Experts of a small language model.
Size: 11 layers, width 128, vocabulary 8696.
Below are experts of layer 5 (counted from 0) of a mixture-of-experts language model. Rows are named router (the router's row for the expert), up (a neuron's input weights, with its number) and show model dimensions 0-127. Each number is 128 + 32 x the weight over its row's rms, rounded and kept within 0 to 255.
After each expert's rows: "comes after" lists some tokens at least twice as common just before its tokens as in all text. This comes from a sample of Wikipedia text that the model never trained on. Tokens count by the router's weight.

# expert 27
router [139 121 123 153 143 152 110 138 118 131 117 179  99 155  92  83  87 152 178 109 168 118 118  72 160  87 133  84 128 162  53 111 130 125 128  73 156  81 150  86 160  91 116 157  81 105 143 103 131 108 107 123 163 137 163 134 145 132 110 187  88  85  55  86  86 135 178 133 107 122  86  80 119 179 149 165 139 132 130 132 146 152 152 161 182 131 128 136 103 131 162  93 190 131 124 162 163 145  82  98 142 161 143 106  78 135 108 142 125 177 138  80 120 148 209 122 146 103 175 170  86  79 171 108 192 103 132 166]
up0 [130 141 111 199 101 133 150 131 139 117 115  79  98 104 156 112 162 120 153 108 143 143  59 195 113 128 105 123  94 119 146  64 115 147 108 145  73 155 140 125  75  83  52 115 124 149 159 146 143 162  79 123  91 137 160 148 142  72 109 152 143 159 102 139 112 136 139 172 112 159 138  83  96 125 136 150 113  79 113 103 158 162  97  82 177 112 155  99  83 151 111 129 182 150  90 168 149  43 165 100  80 110  65 143 147 123 185  65  99 101 154  87 191 127 119 135  96 141 163 115 154 161 169 125 119 164  94 114]
comes after: "\n", ")", " |", " |  |", " |  |  |", "\""

# expert 41
router [146 156 121 153 156 159 140  77  94 120 176 136  60 174 159 104 115 192 146 142 116 128 200  90 174 124 135  59 153 160  69 151 160 131 132  98 102  94 148  95 133 190 145 135 103 166 141 164 144  95  99  70 134  77  95 106 100  85 123 125 115  66 108 112 106 116 163 115  93 103 103  88 147 156 183 146 139  99 144 132 148 167  74 150 115 144 129  92  92 107 133 155 156 138 198 153 139 123 118 143 145 142  85 138 121 112 152 140  93 188 157 111 110 164 146 116 108 163  98 157 101  47 102  84 171 117 121 187]
up0 [156  60 154 136 135 142 122 126 150 136  89 119 155 175 130 150 144 163 112 196  85 114 115 120 124 130 125 197  89  74 124  87  98 150 100  87 173 159 161 112 114 141 159  75 134 128 145 136 123 124 152 119 119 110 146 125 156 194 124  85 155  76 160 132  76 102  50 147 114 101 139 104 151 179  93 131 135 151 118  32 175 112 133 123 148 149 170 121 180 150 142 136 163 181 169 158 145 144 134  70 210 107 189  99 132 105  95 127 117 105 143 128 199 131  93 173 106 102 144 164 119 111 144 130 104 131  99 175]
comes after: " |", " F", " f", " v", " V", " g"

# expert 33
router [ 84  94 123 154 134 142 127 161 152 135  62 151 116 194 147  83  83 157 126 137 111  87 186  57 112 180 101 107 151 135 115  94 162 172 189 160 100 117 150 156 105 165 152 113 104  92 147 192 162 159 182 105 135 102  76 136  71  63 147 123 135 169  81 200 140 107 137  84  83 116 107 150 103 122  99 155 151 113 111 116  91 157 132 189 102 116 130 125 127  87 175 158 135 133 104 177  82 104 125  89  83 129 101 113 168 118 154  88 129 186 131 105 121 130  82 139 141 126  96 168 127  75 150 134 135 163 150 117]
up0 [130 129 156 112 116 129 131 157 128  85 118 171  75 165 130 111 129 127 134 120 105 119 104  99  77 126  72 164 151 146 115  83  89 220 100 151 123 146 125 130 111 110 102  73 176  83 144  95 122 147 121  95 160 148 162 138 149 155 149 156 107 110 167  92 128 145 139 119  59 129 149 122 137 131 110  88 114  96 203 157 104 133 123 174 124 174 145 141  60 119 169  76 117 108 123 120 206 145 111  95 123 101 104 133 144 104 126 140 192 133 157 177 163 124 141 201 136 151  91  76 206 111 197 145 157  76 149  82]
comes after: " P", " p", " S", " s", " b", " t"

# expert 11
router [165 144  87 171 118 127 115 159 142 179 144 148 163  81 120 159 154 146 126 126 118 147  78 100 131 186 163 138 101 166 123 117 138  90  90 135 154 179 146  87 190 173 141 150 157  79 173 138  88 140  50 145 163 171 156 121 107  89 169 123  73  94 115  92  72 146  66 106 164 174 159 172 169 148 155 145 164 107 137 181 144 164 155  91 176 144 109 109 110 139 111 108 110 139 103 156 140 177  80 125  56 153  87 139 119 120 125 140  83  78 158 163  89  90 116  97 134 102 162 152 152 139 126  98 140  74  96 130]
up8 [ 89  92 111 111 140 161  90 124 144 112 123 102 148 123 171 108 152 130  96 107 147  90  61 124 100 148 171 121  96  89 125 186 167 141 136 161 144  64  94 127  80  70 167 102 108 108 100 128 146 139 147 123 125 163 178 134 122 200 198 107 118 131  76 108 167 103  94 107 129 129 113 115 152 159 153 183 176 182 166 129 138 152  98 123  79  97 147 152 124 149 140 121 149 102  68 153 103 127 149 150  98 143 171  68 137 134 152 109 205 156 161 131  83 164  62 162 159  59 110 104  76  76 120 129 112 103 111 152]
comes after: " | ", "; ", "–", ".", "0", " ("

# expert 5
router [116 109  86 154 118 110 127 185 117 140 158 125 157 117 155 141 144 139 147 160 145 156 126 102 162  56 171 170 129  67 171 136 142  73  72 178  60 147 144 105 171 178 141 137 107 125 114  96  94 143  55 102  94  93 136 124 164  91 179 155 136  84 167 106  92 121 119 111 178 135 113 185 183 155 104 157 121 106 129 146 124 176 159 101 146 139  99 121 121 171  85 138 118 143  91 163 206 161  74 107 115 146 125 134  97 131  59 129 103 106 141 137  87 140 100 106 104 159 165  94 171  97  57 144 158 125 111  97]
up0 [109  80 160 118  80 132 137  97 142 203 149 126 155 129 128 128 122 103 133  93  96 138 126 147 127 138 177 155 166 104 106 122  62  92 106 137 140 129  90 143 118 109 129 120  92 118 196 141 162 150 167 185 112 150 171 137  92 128  97 137 173 109 112 146 153 129 120 110 116  88  92 135 108 187 142  56  74 102  96 114 176 126 137 119 129 115 141 155 112  94 157  89 148  91 180  88 131 117 166 125 129 152 132 150 113 164 136 168 191 103  66 148 135  76 113 168 113 149  94 109 117 204 198  44  92  59 120  89]
comes after: "–", " | ", "1", ".", "-", "2"

# expert 30
router [146 155 157  90 120 209 127  94 157 159 124 122 159 134  56 162  90 135 143 156 101 172 132 117 109 116 142 122 142 157 116 120 132 105  76 100  99 113  80 136 128 136  46 135 198 143 129 118 138 159  80 189 123 176 154 115 145 135  79  73 149 104 178 158 132 157  96 140 124 166 107  90 110  93 144 117 131  86 153 148 100 172 125 132  91 175  84 165 172 121  40 150 114 138  73  72 101 130 158  76 126 175 125 123 136 121 151 170 132 128 170 160  82 110 143 145  78 142 136  76 125 146 186 114 134 174 155 131]
up0 [ 76 156 111 141 178 109 126 112 122 108 161 104 139 171 114 113  61 142 133  99  99 139 145 107 164 125 129 136 131 147 132 198 133  92 139 128 149 127 125 171 129 121 122 115 139 133 135  74 136 152 140  73 179  93 113 153 237 112 111  92 203 134 135 166  90  66  73  82 143 153 128 140 170 130 126 107 106 118 137 186 148 116 165  91 142 159 149 150  89 184 122  85  94  76 147 146 155 148 107 169 160 114  88 149 102 119 130 115 134 183 125 116 190  80 158 110 131  99  99 176 175 156 147 102 124 114 129 222]
comes after: " of", " in", ",", " |", " by", " to"

# expert 32
router [196 146  94 143 150  95 116 174 163 163 105 145 128  86 129 148 143 133 129  85 119 104  69 111 110  69 135 141  94  85  99 111  95 105 129 141 102 138 146  80 168 217 144 168 180  94 195 133  90 115  67 157 176 144 103 154 137 106 164 140  82  79 138  83 103 145 106 109 112 142 181 139 139 171 140 154 142 128 172  84 149 170 117 103 129 115  92 154  99 134  52 131 101 126 104 144 149 153 104 161 160 171 105 136 145 108 146 175  73  74 191 156 108 153  98 105 141 119 161 145 130 107 185 112 154  75 130 122]
up8 [126 155  78  75 119 130 166 108 192 134 125  99 145  86 140 127 129  88 153 127 103 174  72 127 106  97 168  81 148 143  75 112 132 180 136 104 126 159 158 152 155  98 100 139 141 153  88 147  92 139  94 145 188  90 175 111 157 183 158 146 131 122 198 159 129  74 122 100 133 130  95 177 142 129 107 118 102 239  67 149 103 121 149 113  62 132 100 125 113 125 181 141 147 166 156 104  87 122 168  81 184 113 158  99 139 154 148 122 167 135  78  98 131  97 167 156 138 135 168 132 121  79 100  80 128 137 155 123]
comes after: " | ", "0", "1", "; ", "3", "6"

# expert 50
router [123 169  91 102 119 156 107 155  98 179 194 122 147 114 100  76 142 128 162 161 149 131 136 176 178 120 129 118 144 123 169 162  96  95 108 136 173 168  72 115 128  96 128  85 182 117 148 126 177  72 145 105  98 100 135 187 137  88 168 106 122 187 207 122 142 163 144 162 136 158 128 157 176 145 101 116  81  93 112 113 110 166 113 119 133 138 195 102 156 126  74  85 178 117  78  95 110 159 120 116 173 147 100  96  95 159 106 137 113  80  72 163 123 137  88  90 112  92 140  76 121 147 104 111  80 119  68 116]
up0 [174 100  93 135  61 119 172 117 131 128 123 182 138 148 102 163  78  87 170 165 124 109 151 138 132  51  38 119 141 117 150 137  94  83 117  85 117 150  67 115 177  98 121 190  86 157 159 164 139 111 103 163 119 133 116 128 118 131 129 174 148 157 121 131 193 124 111 120 134 166 122 122 184 129 137 121 162 141 130 103 100  84 144 123 172  86 182 124 134 111  76  87 110 131 155 140 105 145 121 116  82 154  99 108 178  85 139 141 163  52 104 150 131 144  94 149 119 174 181 134 169 116 102 200 170 117 109 179]
comes after: "1", "2", " in", "8", "7", "85"

# expert 31
router [118 119 170  71 139 164 127 177 140 118 145 142 182 190 130  93 165 103 178 158  83  49 170  56 106 132  93 181 114 100  83  88  91  89 123 116  71 138 143 174 114 159 166 143 153 110 118 180 192 144 160 146 127 151 105 111 106 135 127 129 140 165 139 177 145 155 137  71 174  74 108 177  98 116  86 132  94 100 149  83 108 120 167 169  95 107 102 110  59  97 162 103 142 135 138 101 167 123 142 118 121  92 160 132 120 118 177 120 129 141 160 106 114 164 139  98 119 162 101 105 104 113 118 180 137  57 113 137]
up0 [166 110  68 157 134 109  49 120 150 142 138 122 121  75 118 120 127  72 172 163 124 117 166 105 121 162 115 157  93 170  92 122 164 117 183 113 106  62 153 175 116  90 162 194 144  96 166 127  96  99 121 121 143 130 159 176 190 156 172 147 128 128 149 130 129 100 143 181 129 177  58 101  85 163  65 136 173 123 157 118 110  91 176 140 133  79 190  75 137 111 118 151 154  83 165 155 122 139 143 111 114 164 106 163 123 143 119 121 105 125 146 106 145 170 141 100 112 100 181 140 156 178 119 167  83  87 153 168]
comes after: " C", " A", "C", " c", " E", "A"

# expert 63
router [117  69 180 140 166 128 111 132 135 175 133 124 107 172 158 102 134 110 201 100  96 121 119 119 139  95 144 156 122 145 103 118 117  94  84 164 123 139 128 198 178 152  97 169 116 157  56 139 114 164 164 155 132  83 135 105 152 144  89 159 107 145 101 151 117 154 113  82 111 155 129 115 104  81 104 100 126 143 124  99 138 180 157 122 105 145 110 123 190 191  65 158  85 166 114  85  78 137 117 105 132 160  77 158  87 121  85 100  97  90 150  87 111 191 165 150 175 196  70 143  88 161 139  95 147 170 102 133]
up0 [144  97 156 132 185 174 151 133 155 115 143 117  74 131 117  96  97 121 112 115 123 171  53  83 128 105 149 168 100  46 131  80  95 119 159 192 120 129 114 105  81 112 130 178 125  92 101 166 111 124 128 153 130 142 145 122  96 169 131 199 133 165 125  66 123 152 178 157 124 131  63 115 100 148 148 143  54  79 149  98 111  85 139 133 150 174 163 119 137 132  94 187 121 110 183 118 147 139  93  89 132  96  92 105 117 117  95 111 182 185 125 100 153  77  96 169  96 121  97 144 173  80 105 105  98 145 111 112]
comes after: " the", " of the", " a", " The", " in the", " an"

# expert 49
router [ 85  93 131 109  94 163 121 144  84 104 103 145 152 208 117 165 137 146  82 161 123  80 173  99  85 169 114 128 140 132  67 110 148  81 160  90  99 134 155 156  82 211 156  63 114 117 138 140 179 104 162 107 133 136  82  89  91 128 114 187 125 172 105 109 153 118 176  77 133 105  57 117 163 157  94 141 141 118 176 131 123 190 170 100 124 163 142 132  97  92 131 151 180 120 142 166  94 146 130 111  77 107 144 130 167  79 143  72 121 148 142 109 175 100 137 101 107 167  90 101  96 133 174 128 107 112 124 109]
up0 [124  96 101 139 144  89 161 116 105  98 124 131 134 106 141  82  82  84 170  86  84 142  77 111 105 114  93 137 140 154 121 162 119 154 141 161 133  82 149  53 110 114 116  97 125  72 162 138 150  98  85  94 194 151 160 160 162 108 135 159 124 117 186 173 151 107 126 153 182  97  98 111  74 195 167 128 195 128 158 158 121 142 117 178  79 121 104  91 133  41 113 171  90 139  60 148 116 133 155 114 117 111 115 123 124 165 178 135 137 155 176 125 172 173 123 144  98 102 148 107 169 147  66 135 166 113 113 164]
comes after: " N", " T", " R", " S", " B", " O"

# expert 58
router [148  84 155 154 115 162  81  86 118 126 194 120  81 145 149 124 115 122 126 145  96 143 156  65 145 130 150 115 180 142 107  98 198  74  99 108 172 151 128 127 119 176 170 202 151 110 115 184 150 165  81 171 124 164 100 116 138 111 119 123 173  92  70 145  98  93 120 120 128 176 148 116 119 148 105 144 100 102  85 170 120 120  55 164 133 127 138 106 166 135 116 130 129 148 101 132  84 108  61 115  97  83 158 113 155 135 132  88 125 182  31 133 158 112 106 141 144 180 169 127 154 128 131 122 171  92  84  80]
up0 [146 165 111 181  99  55 110 129  90 134 132 134 108 119 117 149 127 186 142 112 157 154 122 124 138 115 121  50 167 137 154 106 144 145 140  48 155 128  73 133 133  56 129 188 161 124 114  91  78  91 104  53 165 139 148 161 133 126 112 153 106 123 182  96  90 140 102  82 128 108 132 112 107 185 171 170 155 188 127 141  98 134 112 211 148 113 161 134 143 137 103  99 140 118 151  83 127 102 113 138 128 129 147 109 174  71 113  94 164 136 139 144 158 156 104  87 150  62 123  61  93 147 122  85 171 147 104 104]
comes after: " Ch", " ", " P", " V", " ch", " X"